From a checkpoint of a small mixture-of-experts model trained on Wikipedia: 16 experts in each of 11 layers.
Below are experts of layer 4 (counted from 0) of a mixture-of-experts language model. Rows are named router (the router's row for the expert), gate (a neuron's input weights, with its number), up (a neuron's input weights, with its number) and show model dimensions 0-255. Each number is 128 + 32 x the weight over its row's rms, rounded and kept within 0 to 255.
After each expert's rows: a language model's description of what the expert responds to. This comes from a sample of Wikipedia text that the model never trained on.

# expert 10
router [146 154 127 111 126 115 119 110 141  89 159  72 111  93 143 129 166 120 157 222 163 125 146 176 176 159 129 137 118  54 102 160 146 129  76 120 170  71 144  92 140 167 134 119  95  61 134 133 105 111 142 131  90 112 148 109 162 122 143 108 176  87  81 115 126 137 140 136  93  88 109 176  99 130 165 181 153 130 138 167 143 146 131  99 110  72 109 199 182 164 118 120 163 155 172 169  81 153 164 116 134  76 165  87 115 113 107 124 163  61  81 109 125 122 119 183 108 113  99 159 145 129 163 124 118  79  93 113 110 164 181 133  78 125 136 127 155 133 159 171 101 123 102  83 116 109 153 148 134 122 121 141  67 191 160 109 114 255  90  68 160 126 144 141 154 136  67 118 163 129 143 122 137 184 121 109 100 144  96 119 115 151  94  98 164 112  75  82 121 149 102 133 125 128 124 119 113 169  86  57 104 184 128 164 117 127 136 119 161  97 108 146 125 183 118  94 167 113 200  96 151 103 155 128 143  94 138 121  48 152 123  78 107 139 131 104 115 119 141 131 117  96 168 145 182 133 146 160 105 163  65 112 186 107  84  95]
gate1 [ 88 127 131 143 118  56 147  94 145  65  85  79 164 107 120 110 125 153  87 123 106 158 115 116 124 156 152 155 131  79 169 154  87 161 146 148  85  86 116 128 147 166 121 122  46 156  96 107 128 131 145 111 105 153 168 164 102 150 174 166 153  72 150  91 104 180 107 132 107 135 136 167  85 167 140 119 149  87 120 108 145 150 194  76 127 125 137 159 104 196 108 130  94 123 119 156 145 139 116  98 107 132 144 156 139  57 154 107 116 114 104 177  45 133 119 144 141 128 143  89 141 139  91 106  97 163  95 104  59 173 151 125 145 191 119 112 146 141 184 110 108 160  82 116 130 106 165 194 168 147 172 107  76 101 151 110 104 161  97 133 108 109 133  73 163 151 195 133 172 128 140  81 148 137 188 169 151 162 144 162 120 146 167 253 105 105 138  42 171 137 102  92 103 100  96 131 125 150 162 163 130 131 140 223 124 157 120  96 150  87  89 107 140 170  73 134 161 140 184 150 124 152  84 119  77 162 128 104 118 147 103 115 121 127 118 110 145 118 106 163 115 116 101 157 138 119 144 166 134 134 120 184 168 170 144 100]
up1 [119 187 133 119 130 187 119 125 193 147 115 170 132 100 163 125 158  91 166  96 109 127 174  87 175 119 190  89 158 134 150 108 184 135 184 127 197 140 119  87 115  84 148 130 138 146  61 174  99 140  98  73 141 175 135 150 143 118  96 145 122 110  92 202 100 163 145 139 186 116 116 109 158 116 148 113 121 136 102  76 140  83  41 146  60 113 134 131  94 120 139 134  91 105  96 137  82 133 118  81 175 156 172 161 165 150  95 141  97  85 192 110 164  97 128 137 158 151 114 120 144  98  87 139 119  75 143 147 200 122 131 123 159 149 147 168 156 194 131 177 110 125 152  96 107 104 156 103  93 148 121 111 187  89 131 155 147  96 174 131 158 103 118 159 118 159 128 118  56 126 141 108 110 137 160  25 150  98  28 141 104 131 118 100  67 120 133 100 118 135 102 133 131 222 139  85 142 145 137 175 120 140 135 100 165 195 152 169  73 152 108 100 137 106 114 146 122 140 116 102 126 111 120 123 149 191 110 141 126 149 137 177  80 126 106 103 129 108 106  70 152 130 183  97  99  90 119 125 157 128 111 123 110 102 117 104]
What it handles: Digits in tables. Digits and year-range endings in sports and statistics tables, like the 5 in 2014-15 and 4 in 1953–54, plus position codes DF, MF, GK.

# expert 3
router [145 143  98  46 147 127 137  84 112  98  99  80 118  89 128 161  82 134 104 179 118 116 111 122 152 102 113 160 117  88 118  97 220 193 121 100  84  70 120 136  81 162  61 142 148 134 150 145 130 122 118  89 104 167 128  76 201 137 130  87 134  99  94 115 159 132 143 108 152 114 129 162 130 118 126 109 129 131 133  92 159 148 122 102 165  86 152 106 178 198 156 122 159 122 132 199  97 248 140 110 119  68 189 186 112 103  97  88 185  72 135 134 157 133 131 167  91 185  87 159 144  83 147 158 142 171 120  89 157 129 132 105 112 108 116 149 157 142 145 175  89 125 115 132  74 118  99 150 123 149 152 161 103 128 145 120  93 160 121 113 131 121  94  94 176 124 165  95 129 134 103 110 152 106  77 123 123  84 144 145 104 130 124 120 161 112  81 134 135 159 120 164 143 118 155  46 153 155 162  91 124 105 141 146 133 149 129 106 170  73 149 178 114 157 157 195 197 136 121  83 156  89 101 132  88  36 147 163 167 139 152  87  78  97 116 151 121  93  91 148 108 146 142 140 134 115 150 164 150 136  83 124 109 138 150  60]
gate1 [123 136 119 137 152 101 144 167 144  86 185  84 116 135 100 175 135 125 138 167 118 158  71 147  93 157  97 103 160 161 176 115 113 163 161 165  89 126 166  89 170 140 103  82 101 142 126 120 122  91 119  62 144 142  94 150 134 207 136  66 173  89 138 103 138 194 111 111 125 130 113 203  54 168 131 186  99  73 133 138 145 154 169  92 145 175 107 112 151 219 122 158 111 142  97 125 140 103  87  86 105 135 181  80 129 134 148 157 113  81 110  94  40 137 173 112 164 180  97 134 132 122 104 106 121 123  98 109 101 141 139  76  93 193 113 119 134 145 193 140 140 129  95  97 123 106 153 185 140 122 145 186  87 173 154 115 112 121 126  98 113 121 123 157 168 130 150 191 117 154 132 147 138 102 134 135 179 170 179 169 106 157 196 183  57 134  78  83 111 120 100 119 126  77 117 139 124 168 163  81 120 152 145 156  92 137 126 129 115  76  48 105 162 109  49 123 118 120 146 143 167 115 136 118 129 154 130 130  71 182  89 135  95  96 132 114 117 140 108 146  91 147 127 156 170 151 152 141 125 140  97 116 167 138 123 166]
up1 [ 94 139 168 127 158 181 124 156 130 157  93 147  96  34 154 136 104  92 137 156 112 132 162 137 134 123 145  86 110 117 126 102 178 185 185 154 225 126 161 111 126 135 141 161 139 136  44 119  94 120 115  66 121 134 100 145 144 123 113 197 108 153 116 157 139  91 108 137 158  97 163 108 211 160 128 136 135 132 181 102 133 119 107 122  89 133 170 127 123  96 141 158  99  85 145 108  88 118 120 113 129 130 155 206 149 132 129 103  97 133 170 107 109 122 166 162 129 106  92 155 118  62  74  92  89 115 147 173 151 175 137 102 132 107 152 141 178 192 131 105  77  86 145 141  98  93 128  73 100  83  94 126 151 104 145 153 144 126 124 121 123 131 112 129 186 146  94  90 126 137 151 108 123 143 162  96 119 161  33 123 115 113 162 116 140 141 142 125 117  77 155  99 138 191  90 128 101 171 117 250 119 132 133  91 134 141 117 148 124 155  92 147  94  84 118 173 143 123 180 106 100 119 103 143 139 180  97 111 159 147  90 172 113  84  91 128 162 141 107 113 194 137 161 112  26 110  94  82 142 136 180 164 128 124 175 105]
What it handles: Colons, headings, connecting prepositions. Colons ending list labels (See also:, Servers:), line breaks after = Title = headings, and prepositions like with, by, under.

# expert 7
router [175  83  50  88  92 197 116 104  89 124 123  81 112  56  87 132 120 142 130 132  93 134 111 114 134 144 133 198  72 108 106 139 172 132 140 127 169 132 128  74 151 183  93 142 114 105 172 135 162 147 141 167  71  95 143 113 158 208 125 125 121 175 120  91 151 136 120 135 152 101 143 171 122  61 129 135 118 128 150  74 153 141 165 179  93 139 133 136 144 172 137 111 173 110 142 196 115 128 186 112 123 119 152 161 122 114 135 115 187  77 117 131 105  97  87 111 101 110  86 165 176  95 127 147 111 145 134 102 160 169 142 113 110 112 175 175 161 155 132 143 140 138 118  36 106 133 125 191 101 162  80 146  50  92 122  88  91 160 161 156 109 110 145 115 134 129  77 112 154  89 122 142 120 144 161 121  81  89 154 169  81 114  71 140 139  77 123 148 121 132 141 124 120 125 128  95 148 179  97  58 153  94 162 145 159 150 170 159 131 109  96 143 106 176 133 156 121 117 230  31 108 115 120 141  83 114 137 123 159 160 120 143  88  70 140 129 106 142 169  94 146 123 157 106 146 114 135 107 137 140 126 110 182  66 110  67]
gate1 [120 127 140 163 124 126 107 180 153 111 146  66  98  85 130 160  82 154 132 137 122 174  99 161 103 126 121 165 163 143 171 142 118 178 160 146 106 126 173 107  81 170 128  72 104 125  85 162 129  97  75  47 120 126 100 137 119 140 153 131 193  84 141  90 126 155 106  97 122 129  89 162  35 215 153 115 109  67 114 154 108 122 160  96 139 127 150 127 136 175  91 166 109 149 121 150 117  56 142 129 108 110 154 138 117  84 170  96  90  55 153  88  86 137 113 120 163 154 110 141  74 155 101  86 133  98 128  98 113 175 120 128 103 172 140 119 119 130 147 132 113 172 117 120  83 125 119 200 184 113 141 159 105 107 169 104  79 157 114 131  92 105 120 106 131 155 168 176 121 131 148 200 129 142 122 183 143 115 199 181 144 151 163 247  66 112 141  84 135 132 114 110  93  72 122 132 148 112 162 134  88 118 175 181 130 126 151 134 168  90 114 128  94 135 100 132 143 134 121 135 129 143 106  96 107 163 115 149 134 164 145 145 114 165 123 111 125 146 129 185 124 161  34 160 208 174 145 183 153 153 124 129 145 104 109 118]
up1 [123 146 174 100 130 175 112 121 135 150  98 188 129  62  90 133 107  88 137 142 131 121 136 130 199 136 172  89 159  65 170  95 159 129 139 150 139 109 139  84 140 122 126 123 155 178  93 169  87 174 167  50 139 115 179 130 113 121 102 129 138 122  88 157 126 152  90 133 148 116 169  99 110 127 130 134 148 124 161 101  88 160  77 111  98 122 164 163  79 120 150 149  99 109 138  90  97 118 122 103 153 112 152 204 113 124  75  97  76 100 150 114 151 124 136 140 148 119 100 118 105  84 103 121 148 117 199 147 154 138 153 101 203  97 103 134 153 156  93 108 117 111 131 117 127  66 137  80  94 147 129 117 198 126 120 155 153 137 139 152 179 184 119 146 135 197  75 109  41 139 168 101 119 143 173  73 105 173  60 102 110 108 143 123 117  98 108 101 142 115 132 155 137 168 100 128  77 167 165 193  86 143  99  94 164 134 131 135  89 111 112 111 147 124 101 126 127 112 113  92 140 180 168 151 224 202 102 112 189 128 152 159  77 152 106 105 173 107 148 103 130 165 183 111  81  60 130 102 108 107 141 187 124 101 183  96]
What it handles: Name pieces, line breaks. Line breaks ending table rows, first-name pieces after initials (J-ens, J-os), and words like although, despite, city, villages.

# expert 9
router [105 153 115 140 151 103 123  83 145  88 157  93 140  94  91 168 109 141 124 154 174 148 141 102 178 212 177 167 142  37 103  80 136 131 103  82 152  63 162  63 129 143 123 106 131 118 128 113 107 161 155 111  91 136 141 151 111 125 121 119 173 142 102  63 108 124 110 161 127 155 115 144 115  95 176 155 107  84 128 108 158 161  96 146 105 116 148 149 128 170 148 136 110 147 146 159  90 137 102  99 150  69 119  96 194 149 100 126 194 128  85 135 132 165 109 149 137 131 152 100 182 128  85 166 132 145 150 138 169 106 141 141 134  90  57 107 158  98 167 127 116 172 156 122 128  62  88 112 154 134 128 171  76 148 169  65  89 222 143  75 165 112  96 106 166 152 105 161 136 141 141 120 122 175 135 108 147 155 134 119 140 118 111 124 178 112  87 117 120 125 137  91 105  90 123 132 148 130 142  54 147 153  60 219 156 149 157  97 151  91 136 184 145 138 100 131 135 106 168  88 117 100 106 111 108 129 180 139  59 117 128 143  90 176 126 128  95 150 142  78 142 141 136  69 216 132 160 167 163  89  92 113 143 144  71  62]
gate1 [ 95 153 158 129 121  95  81 140 123  70 111 102 102  46  88 154 115 122 131 155 105 213  86 123 146 186 139 221 142  77 153 142 104 148 137 154  82 104 141  86 101 132 113 113  87 120  58  80  85  95 118  80 123 124  99 181 155 193 182 101 162  54 143  96 117 165 123 116 135 142 130 122  76 126 181 161 128  99 124 160 167 144 148 122 170 137  99 152 171 147 136 161 129 147  93 165 170  94 163 131 117 124 172 117 107  87 130 118 108 116 128 135  61 158 165 133 179 147 134 115 133 137  92  83 127 127 147 140 122 156 127 127  89 164 109 157 197 132 159 208 123 199 108 116 102 113 132 153 165 147 187 136  85 124 185 117  74 142 132 141  80 114 111 152 155 160 142 129 102 190 128 156 116 137 113 139 155 123 149 149  91 107 169 206 104 113 129  77 137 166 110  85 123  92 124 171 125 128 149 133 124 154 114 174 161 155 108 103 111  62 125  79 173 113  61 113 160  96 129 166 136 143 146 101 121 148 103 135 131 133 147 140  88 140 125  75 114 206  93 124  86 176  90 182 153 112  84 133 162 175 101  94 140 159 136  99]
up1 [ 72 159 178 138 146 220 172 122 164 120  64 116  85  89 164 155 134  96 150 119 144 121 178 139 146  90 131  99 129 128 147 110 172 125 130 159 186 139 175  95 118 112 127 126 118 216  98 177  98 142 145  42 145 135 150  86 152 146  41 166 114 123  93 194 125  81 138  90 167 117 170  66 158 117 142 110  74 105 120  55 133 126  90 162 138 110 126 132  67  90 108 120  62 108 101  95 109 110  91 127 169 165 163 193 134 129  75 135  56 122 145 153 104  99 122 114 125  81  67 152 128  74  87 143  92 145 137 174 146 142 171 120 121 137 146 109 194 107 113 125 133 136 181  96 141  97  98 127 103 134  93 143 202 116  90 149 162 122 174 148 167 108 167 176  89 135 124 129  70 118 147 114 130 116 196 108 107 164  85 129 144  87 104 139 143 107 111 151 149 124  94  92 126 239 106 149 145 143 174 159 150 109 142  89 130 137 148 155 115 161 131 172 117 107  84 141 162 134 131  70  98 136 112 131 177 148 128 145 142 161 136 120 122  92 128 152 117  87 138 152 170 130 151 155  90 107 135 140 132 117 177 107 143 110 110 140]
What it handles: The, proper-name parts. The word the and parts of multiword proper names such as United States, Spanish–American War, Hong Kong, School, Carolina.

# expert 6
router [ 86  90 111  63 152 197  92  62 139 107 170 103  79 103  74 108 146  81 113 163 154 182 115 151 135 132  85 150 133 126 127 107 166 162 110 139  93 161 120  86 135 146  56  84 171 124 172 124 125 107 125 133  55 175 171 146 160 139 172 172 146 169 101  69 153 160 189 114 167 126  86 149 102 118 171 144  75 102 163 124 104 121  93 197 130  91 117  93 119 105 148 168 157 103  49 202 122 230 128 118 131  71 144 117 120 117  55 145 192 111 146 160 136 179  98 168 141 151 156 114 175  98 153 167 121 136 117 123 161 130 100 101 150 114  95 115 168 109 156 126 113 135 107  79 152 143 139 163 130 136 143  85 106 163 170 112  88 133 161  66 106 102  90 137 158 124 100  68 180 145 126 114 128 144 114 105 130  90 163 126 123 117 122 115 121 138 161 113 161 108 144 152 123 134 144 105 152 116 129 119  89 135 121 153 199 162 146  84  98 113 133 164 125 151 127 152 192 122 138 113 137  90 144  72 103  92 141  83 132 150 118 177  86 111 128  73 128 118 136  92  97 131 139  88 189 142 202  99 127 160  64 136 104 121 155 113]
gate1 [ 76 147 145 124 101  40 130 174 123 108 126  94 125  83  99 161 119 178 141 109 123 119 108 127 103 123 149 178 140 142 179 155 139 201 189 133 128 152 134 111 119 133  84  85 106 140 106 140 144 139  92  72 143 167 131 162 159 138 171 123 142 123 142 103 124 153  67 118 132 122 162 172  74 171 127 167 133 103 124 111 133 151 147 113 109 148 171  93  98 158 120 167 108 145 120 194 162  73 116 112  77 138 175 138 140 114 109 133 100  71 130 129  75 105 165 155 236 138  75 153 101 163 110  87  86 128 129 127 103 165 128  89 144 228 133 129 116 173 125 118  95 175 108 106 139 108 163 176 170 110 184  99  76 121 171 103 123 179 112 108  99  80  93  88 189 196 156 201 162 172  97  90 132 100 136 164 153 173 167 174 117 124 165 211  88 130  98  53 140 115 100 109  82 118  76 145 156 146 105 176 122 160  88 155 107 164 171 158 133  96  97 124 148  88 102 157 147 120 142 136 165 130 115  90 106 148 129 128 105 123  87 102 104 127  58  98 120 146 156 154 121  98 112 141 100 144 131 157 146 151 109 143 133 150 136  96]
up1 [ 99  95 202 117 154 174 118 103 174 116 142 179 116  70 144 147 105 109 142 143 148 149 166 127 142  91 185 102 142  80 148 101 141 178 112 105 193 137 125 116 134 101 186 127 118 162  92 107 127 139 192  74  85 135 129 159 110 130 147 147 132 138  85 137 132 112 123 123 147 120 152 116 151 138 140 119 111 152 130 100 138 140  96 124 146  94 128 170  71  85 112 111 106 113 134  85  94 122  94  65 133  74 147 202 104 108 114 140 101 106 152 133 148 168 128  94 158 129  82  96 132  79 100 121 109  96 126 150 127 135 173 124 183  95  92 121 185 178 156 140 126  79 149 113 123 102 133 107  85 147 115 146 197  55 163 194 123  92 117 144 166 122  73 164 138 160 134 117  84 117 147 112 119  97 176  78 130 139  68 142  65 154 132 121 132 125 122 104 156 121 143 134 109 203 145 146  95 210 159 175  87 146 161  55 179 137 142 208 104 136 118 162 131 125 109 174 124 118 145  95  99 152 165 106 196 210 142 108 150 176 120 140  47  78 120  84 158  86 137 109 141 129 177 148  79  47 148 100 118 116 127 138 128  99 165 117]
What it handles: Articles, word-internal pieces. The articles a and the, He at sentence start, and inner pieces of words like er in guerrilla and aerial, ah in Inch'Allah.

# expert 8
router [ 66  92 164  91 123 171 118 110  95 145 169 108 136 128 121 215 140 174 141 149 173 186 179 117 157 102 137 145  73  62 131 139 130 155 193 120 107 104 107 121 124 180  95 114 194  73 190 113 143  87 113 171  76 139 133 135 143 145 170 111 136 100 126 131 110 147 157 157 191  88 154 166 185  77 110 107 132 130 196 118 172 109 109 131 201 104 214 146 128 109 136  83 105 122 148 149  80 151 162  86 153  83 148 102 165  97  84 132 180  99  98 122 105 166  81 113 136 160 126 151 138 112 147 177 154 203 168 124 125 136 104 121 138 112  99 127  99 150  91 115 104 132 123 100 107 155 137 110 138  86 128  93  61 157 146 115 117 144 166 124 100 178  75  95 162 133 167  91 115 151 114 144 154 149  64  96 128 108 102 165 160 109 103 134 140 110 121 140 179 127 183  71 177  84  69 140 176 123 121  76 101 152 158 139 130 175  84 129 116 124 144 156 125 143  99 116  95 113 168 111  81 168 144  61 102  74 146 154 112 105 119 144  99 147 151 100 124 167 110  76  91 129  91 135 182  90 111 172 141 104 102 162 158 109 138  97]
gate1 [ 75 151 135 168 164  62  82 150 157  94 103  82  88  88  85 131 124 130  96 168 123 154  75 119 127 159 158 153 116 159 167 113  82 171 153 169 131 156 137  65 101 170 128 116  77 144  95 124 138 127  89  76 110 114 124 128  84 198 199  99 174  99 140 141 149 156  97 180 131 153 110 185 117 165 145 160 140 131 122  88 145 106 172 113 135 125 118 136 140 147  85 149 108 170 113 162 158  53 119 126  94 146 165 154  78 160 183 133 140 113  97 152  78 195 190 144 186  83 127  98 108 182 131  39  73 190 113 103 141 173  99 105 143 187 167 107 142 189 162 171 135 167 119  94  81  94 118 131 150 179 169 159 118 133 174 120  61 127 121 143  94 112 109  98 116 127  98 116 152 133 116 115 128 135 167 150 127 115 173 171 101 107 131 200  67 131  95  78 106 135 136  96 107  97 138 153 119 161 148 148 122 150 104 177 112 148 116 122 171  56  94  83 121 165 100 141 102 117  86 157 140 153 119  76 102 152 131 163 104 147 108 153 130 132 124  98 139 107 119 143  89 165  55 168 141 117 145 182 144 164 123 130 149 132 139 116]
up1 [127 157 107 117 131 149 121 160 255 175 106 165  88  80 165 161 124  86 171 156  99 131 170 166 119 107 155 108 135 110 220 129 172 184 119 131 181 112 168  72 109 150 186  94 122 179  73 149 137 103 120  96 105 125 131 113 159 117 127 144 144 157  96 191 114 101  86 127 140 108 147 100 146 182 149 138 142  86 115 121 130 155 121 132 113 100 130 143  82 104 108 140 120  45 124  85 145 118 119  72 128 113 160 159 166 136  91 124  96  97 157  88 154 102 132 145 122 156 101 116 139 104  30 127 103  95 159 147 154 128 200  98 189 112 139 150 149 159 154 150 115 142 186 149 147 147 159  78 119  80 142 167 176 112 135 153 137 144 152 147 155 113 130 106 123 164  88 150  88 106 156 107  69 143 173  94 122 146 102 108 105 107 157  75 124 114 136 102 127 132 148 150 101 184  88 116  88 158 143 179  69  92 131 108 157 192 123 147  71 113  78 127 165 121 125 153 125 139 170  80  90 146 109 140 171 190 142 114 125 136 107 197  69 133  56 114 153  93 144  91 150  92 127  72 102  94 147 124 135  81 154 117 119 124 144 102]
What it handles: Quantifiers, name fragments. Quantifier words like every, each, all, this, plus fragments inside words and names, like op in slope and he in broadsheet.

# expert 11
router [120 107 113  98 138 143 138 115 120 112  82 130 177 108  69 189  64 192  95 176 167 173 134 146 202 154  84 175  98 101  76 141 176 134  78 135 115  93 177  94  98 185 101 110  94  72 164 167 140 116 135 169  86 104 135  86 127 165 143 142 122 139  99  96 178 188 155 122 147 126 135 178 112  56 137 140 149 140 170 104 173 167 131 152 145 149 155  60 133 117 116  92 135  88 106 154 109 191 184 129 142 109 161 158 104 120  85 108 188 110 126 163 156 157 128 176 127 136 118 163 187 108 102 169  49 115 162 125 103 111  81 101 109 108 151 130 122 125 141 165 121 118 132 119 106 116 112 133  57  84  36 118  63 116 136 129 105 150 120 101 129 152 143 157 163 125  74  92 120 155  75 108 119 144 116 144 119 126 141 121  89 131 125 134 123 178 154 123  99 165 125 162 112 136  99 124 166 158  99  98 164 169  99 176 139 166 144 172  87 143 120 145 113 148 149 139 171 132 164  59 115 106 125 157  65  71 199 137 100 162 120 125  86  82 167  93  79 151  94  97 166  87 112 115 128  86  99 137 150 121 125 164 114 110  95  97]
gate1 [ 93 125 133 186 135  58 104 161 159  87  91  91  63 103  79 190 103  87 121 165 117 177 132 211 108 150 156 126 106 131 127 119 120 133 123 155 148 105 148 110 131 100  97 101  58 127  69 160  89  61 142  77 151  76 119 163 139 164 183 108 196  89 130  87 156 184  88 149 149 106 166 191  87 168 184 168 142 110 170 154 123 137 187  57 102 141 154 168 140 151 136 191 147 180 102 133 125 129  93 136 104 158 167 108 115 133 137 133  67 112 144 128 107 109 180 137 156 156 117 115 124 107 143  97 117 151  87  84 123 133 138  84 147 163 141 113 138 168 172 146  77 145 103 100 115 103  98 166 131 114 157 173 128 155 175  87 111 166 136 130  68 112 119 165 148 134 154 191 104 156 147 122 140 128 163 147 131 150 179 184 104 127 146 238  97 131 115  60 113 112 124 127  71  81 115 161 124 145 147 146  85 135  99 140 112 131 138 147 147  61  95  92 111 142 142 161 110 123 112 139 109 115 161 140  92 156 103 121 120 148  49 114 122  95 112  97  82 151  85 179 128 137  83 161 142 117 140 163 142 161 135 147 129 117 137  91]
up1 [106 170 158 116 155 189  92 115 154 195 126 170  75  83 143 163 123  67 222 113 140 128 139 133 123 136 129 119 170 110 152  77 118 183 135 130 192 114 123 123 103 125 151 114 149 181  62 159  70 168 125  45 120 132 116 165 119 125 112 142 146 133 128 174 106 103 123 104 142 107 148  77 138 161 184 138 122 121 153  88 132 129 124 127 148  97 168 164  94  96 144 141  64  59 132 100  84 123 113 115 111  89 190 193 134 118  88 109  63  98 159  92  84 129 124 103 111 127 101 123 155  66  50 119 102 121 158 173 164 154 186 112 156 137 126 157 208 181 124 140 131 105 149 123 122 103 148  57 115 141 127 144 144 165 143 118  98 112 159 158 105 120 129 117  98 139 134 191 104 108 167 115 130  99 185  68 102 170  88 130 129 106 131 122  95 136 132 103 177 127 148 119 152 224 116 146  93 150 174 168 116 133 127 121 185 152 144 179 114 123  80 183 130  94  99 162 149 128 159  67 106 161 129 119 172 168  76  91 175 129 109 166 139 117  95  82 137 128 119 125 126 125 127 107  75 120 138  97 102 102 162 114 126 112 177  91]
What it handles: Paragraph and quote boundaries. Line breaks before new paragraphs or == headings ==, closing quotation marks after sentences, and section starters like According, The, In.

# expert 12
router [154 131  87 153  93 144 101 145 140  72 172 126  89  70  97 155  66 120 142 156 220 139 140 125 156 146 115 142 107  99 105 143 197 136 120 142 177  69 126 131  96 148  81 189 128  73 178 116 124 126  93 145 110 129 173  89 190 140 123 165 150 102  80 120 121 143 184 168 171  48  49 193 149  98 139 147 109 110 135 120 167 197 106 109 153 112 112 153 136  95 138 147 125 120  93 143 128 136 160 141 118  67 164 104 139 110 108 102 162 115 136 160 120 133  64 118 143 150  58 202 151  76 121 149 104 126 156 162 155 126  96 141 123 147 137 146 121 136 195 140 116 178 108 117 113 138 157 117  78  68  86 116 118 169 102 128  20 157 124 106 135  88 114 118 170 100 144  41 121 177 132 170 138 134  71 126 110 114 137 140 111 134 145 194 120 102 132 113 136 129 135 117 120 151 153  94 108 128 110 109  85 114  94 213 159 144 132 111 176 121 142 157  95 153  93 146 105  88 171 136 122  95 125 112  88 135 181 142 134 175 123 112 134  95 167  62 146 139 149 121  75 161  85 112 140  85 120 134 121 144  78 178 126 115 127 120]
gate1 [147 193 122 163 157  77 146 157 161  83 117 124 106 129  89 166  89 146 137 123 119 158 100 146 137 164 154 140  97 131 162 133 107 200 100 159 111 144 175 104  92 127 111 117  78 132 125 146 116 133 109  34 136 136 143 113 137 210 183  95 192  68 144 135  76 175  80 168 105 138 149 170  84  95 131 160 116 103  92 118 129 134 204 108 115 115 146 173 137 150  98 159  90 130  93 189 143 108  90 132 131 113 126 149 112  72 144 147  92  75 137 115  66 106 176 151 160 162 134 130  81 149  88  97  81 120 123 131 136 153 127  55 107 150 141 132 165 183 151 158  83 171  66  97 135  60 201 175 182 129 145 133 103 104 169  77  82 187  82 155 132 123  94 123 140 136 160 154 116 139 122 161 141 127 164 159 151 141 190 189 142 151 150 199 108 124 136  73 120 102 110  99 121  64 144 132 101 172 165 146 110  97 149 150 115 111 112  93 166 113 117  97  94 134 116 106 112  89 164 118 182 143 109  82 143 176 124 160 146 120  58 143  83 129 116 124 115 160 125 161  57 155 105 129 121 114 151 116 143 177 105 139 121 114 137 108]
up1 [110 115 135  99 130 169 132 121 163 131 155 136 120  32 123 173 135 119 142 125 148 100 176 124 154 125 158 120 132 120 154 111 197 142 156 124 165 144 101 118 110 130 191  69 129 168 104 121  99 131 187  61  96 113 102 170 149 106 114 174 101 164 102 164 118 155 150 127 169 100 153 109 149 130 160  71  90 108 140  99 145 120  53 109 144 135 127 130  85 100 173 199  78 102 135 103 115 128 153  61 137 154 162 221 151  97  96 116 137  98 132 109 128 112 127 149 105  94  79 142 119 113  80 137 155 116 171 174 161 110 150 116 131 141 109 108 173 173 148 117 153 130 148 120  99 115 148 105 129  93  92 136 181  95 172 166 160 113 116 147 174 118 130 164 109 208  89 137  77 148 159  49  95  80 117  93  88 169  42 144  99 123 150  92 105 108 159 134 124 160 161 145 112 207 131 136  61 155 155 208  94 121 106  61 158 152 146 156 141 170  61 140 134  89 104 164 168 126 116 132 154 121 105 137 149 183 125  93 125 167 110 157  70  89 151  60 165 123 138 107 166 121 116 142 149  79 131 105 135 124 141 153 100 130 174 114]
What it handles: The word "of". The preposition of after nouns (an image of, representation of), than, over, and word pieces right after === heading markers, like op in Top scorers.

# expert 15
router [ 93 103  96 141 102 178 134 144 151  71 128 105 111 115 104 145 105 170 176 207 155 150 128 144 133 119 148 202 106 139 113 164 197 121 107 117 153 127 163 112 143 157  94 108 145  89 109 186 146 117 205 167 118 121 181  96 116  96 166 108 144  99 152 159  95 155 156 144 162 114 141 167  78  35 137 131  85 128 128 144 116  98 112 134 116  76 164 114 143 223 118 135 190 133  77 176  91 149 132  96 164 113 152 107 161 125 126 137 209  87 149 117 144 108  88 144  80 165 135 131 180 126 121 111 120 106  78 106 142 152 128  73 101 173 135 132 139 138 177 179 156 130 114  49  87 123 106 157  86  82 100 174  73 149 109  93 109 116 144 135 112 188  99 134 168 122 155 111 132 123  68 110 157 115 138 119  48 154 202 192 173 121 144  86 127 119 143  96 159 137 116 112 164 108 179 157 115 179 130  60 117 134 143 130  83 138 141 115 129 126 134 163 132 161  75 126 147  89 153  80 118  85 101 131  94 134 145 156 144 137  98 136  71 131 140  71 108 142 148  86 109 116  59 118 160  97 133 117 110 123 110 142 125 122 111  61]
gate1 [ 87  78 128 161 161  75 150 163 110 106 129 117 126 147 120 148  79 163 113 136 138 156 102 133 106 169 186 152 131 103 181 180  94 159 160 141 125 153 139 146 132 145  93  71  95 162 111 153  98 119 124  83 151 118 110 165 162 136 203 115 186  93  95 147 102 136  94 138 149 146 154 188 120 159 142 151  84  59 141 159 106 167 155  67 134 136 117 123 129 174 113 178 105 154  97 180 119 104 107 142 143 165 170 129  94 112 164 114 124  98  97 139 106 151 156 117 197 162 127 154 163 173 107  66 123 173  91 138 117 130 104 116 113 183 149 121 111 124 167 151  72 173  96  75 141 134 137 150 117 143 199 135  78 113 131  49 119 149 150 137  88 142 108 107 146 141 156 146 122 133 133 154 160  50 139 164 124 132 144 177 116 155 106 199  65 110  24  67 127 130 109  65 111 101 135 147 144 165 179 143  57 116 153 142 108 173 121 175  93 140 121 137 116 148 136 143 108  39 125 208 123 131 118  88 105 209 136 131 118 156 121 123 133 143 116 116  88 130 130 168  66 170 115 170  94 118 129 152 166 142  95 101 107 114 133 121]
up1 [148 168 110 126 135 204 102 134 179 105 103 144 128  57 163 178 111  64 140 128 148 133 131 112 140  80 140 131 221 127 146  93 172 183 178 121 205 138 141  87 134 148 170 143 116 117  76 165 120 158 187  69 154 175 140 143 139 115 106 134  88 143  88 131 105 131 149 134 189 109 168  66 164 172 132 125  94 121 136  66 154 132  72 139 104 104 114 114 128 102 145 130  82 103 168 111 104 112 141  86 142  86 125 191 149 101 108 144  85 103 191 133 154 113 101 144 134 141  80 103 130  98  93 109  92 112 150 119 135 135 184  95 150  96 119 172 215 184 109 120 122 109 139 132  91  83 148 102 134 136 104 137 158 109 193 175 118  74 127 133 144 121 130 129 109 178  94 140  68  83 137 100 115 141 137  58 150 133 104  95  94  80 142  94 131 117 167  95 111 156 129 155 131 196 102 102 121 155 144 190 125 148 137 102 147 140 159 138 173 141  64  89 131 137 109 167 131 133 153  70 119 115 125 139 187 149 112 129 194 172 124 170  66 118  96 109 177 115 102  78 155 120 174 110  66  76 134 125  97 143 157 128 133 113 137  92]
What it handles: Word-final continuations, common verbs. Final pieces completing words (farewell, werewolves, glory, Sweden), digit pieces in numbers, and words like it, also, born, held.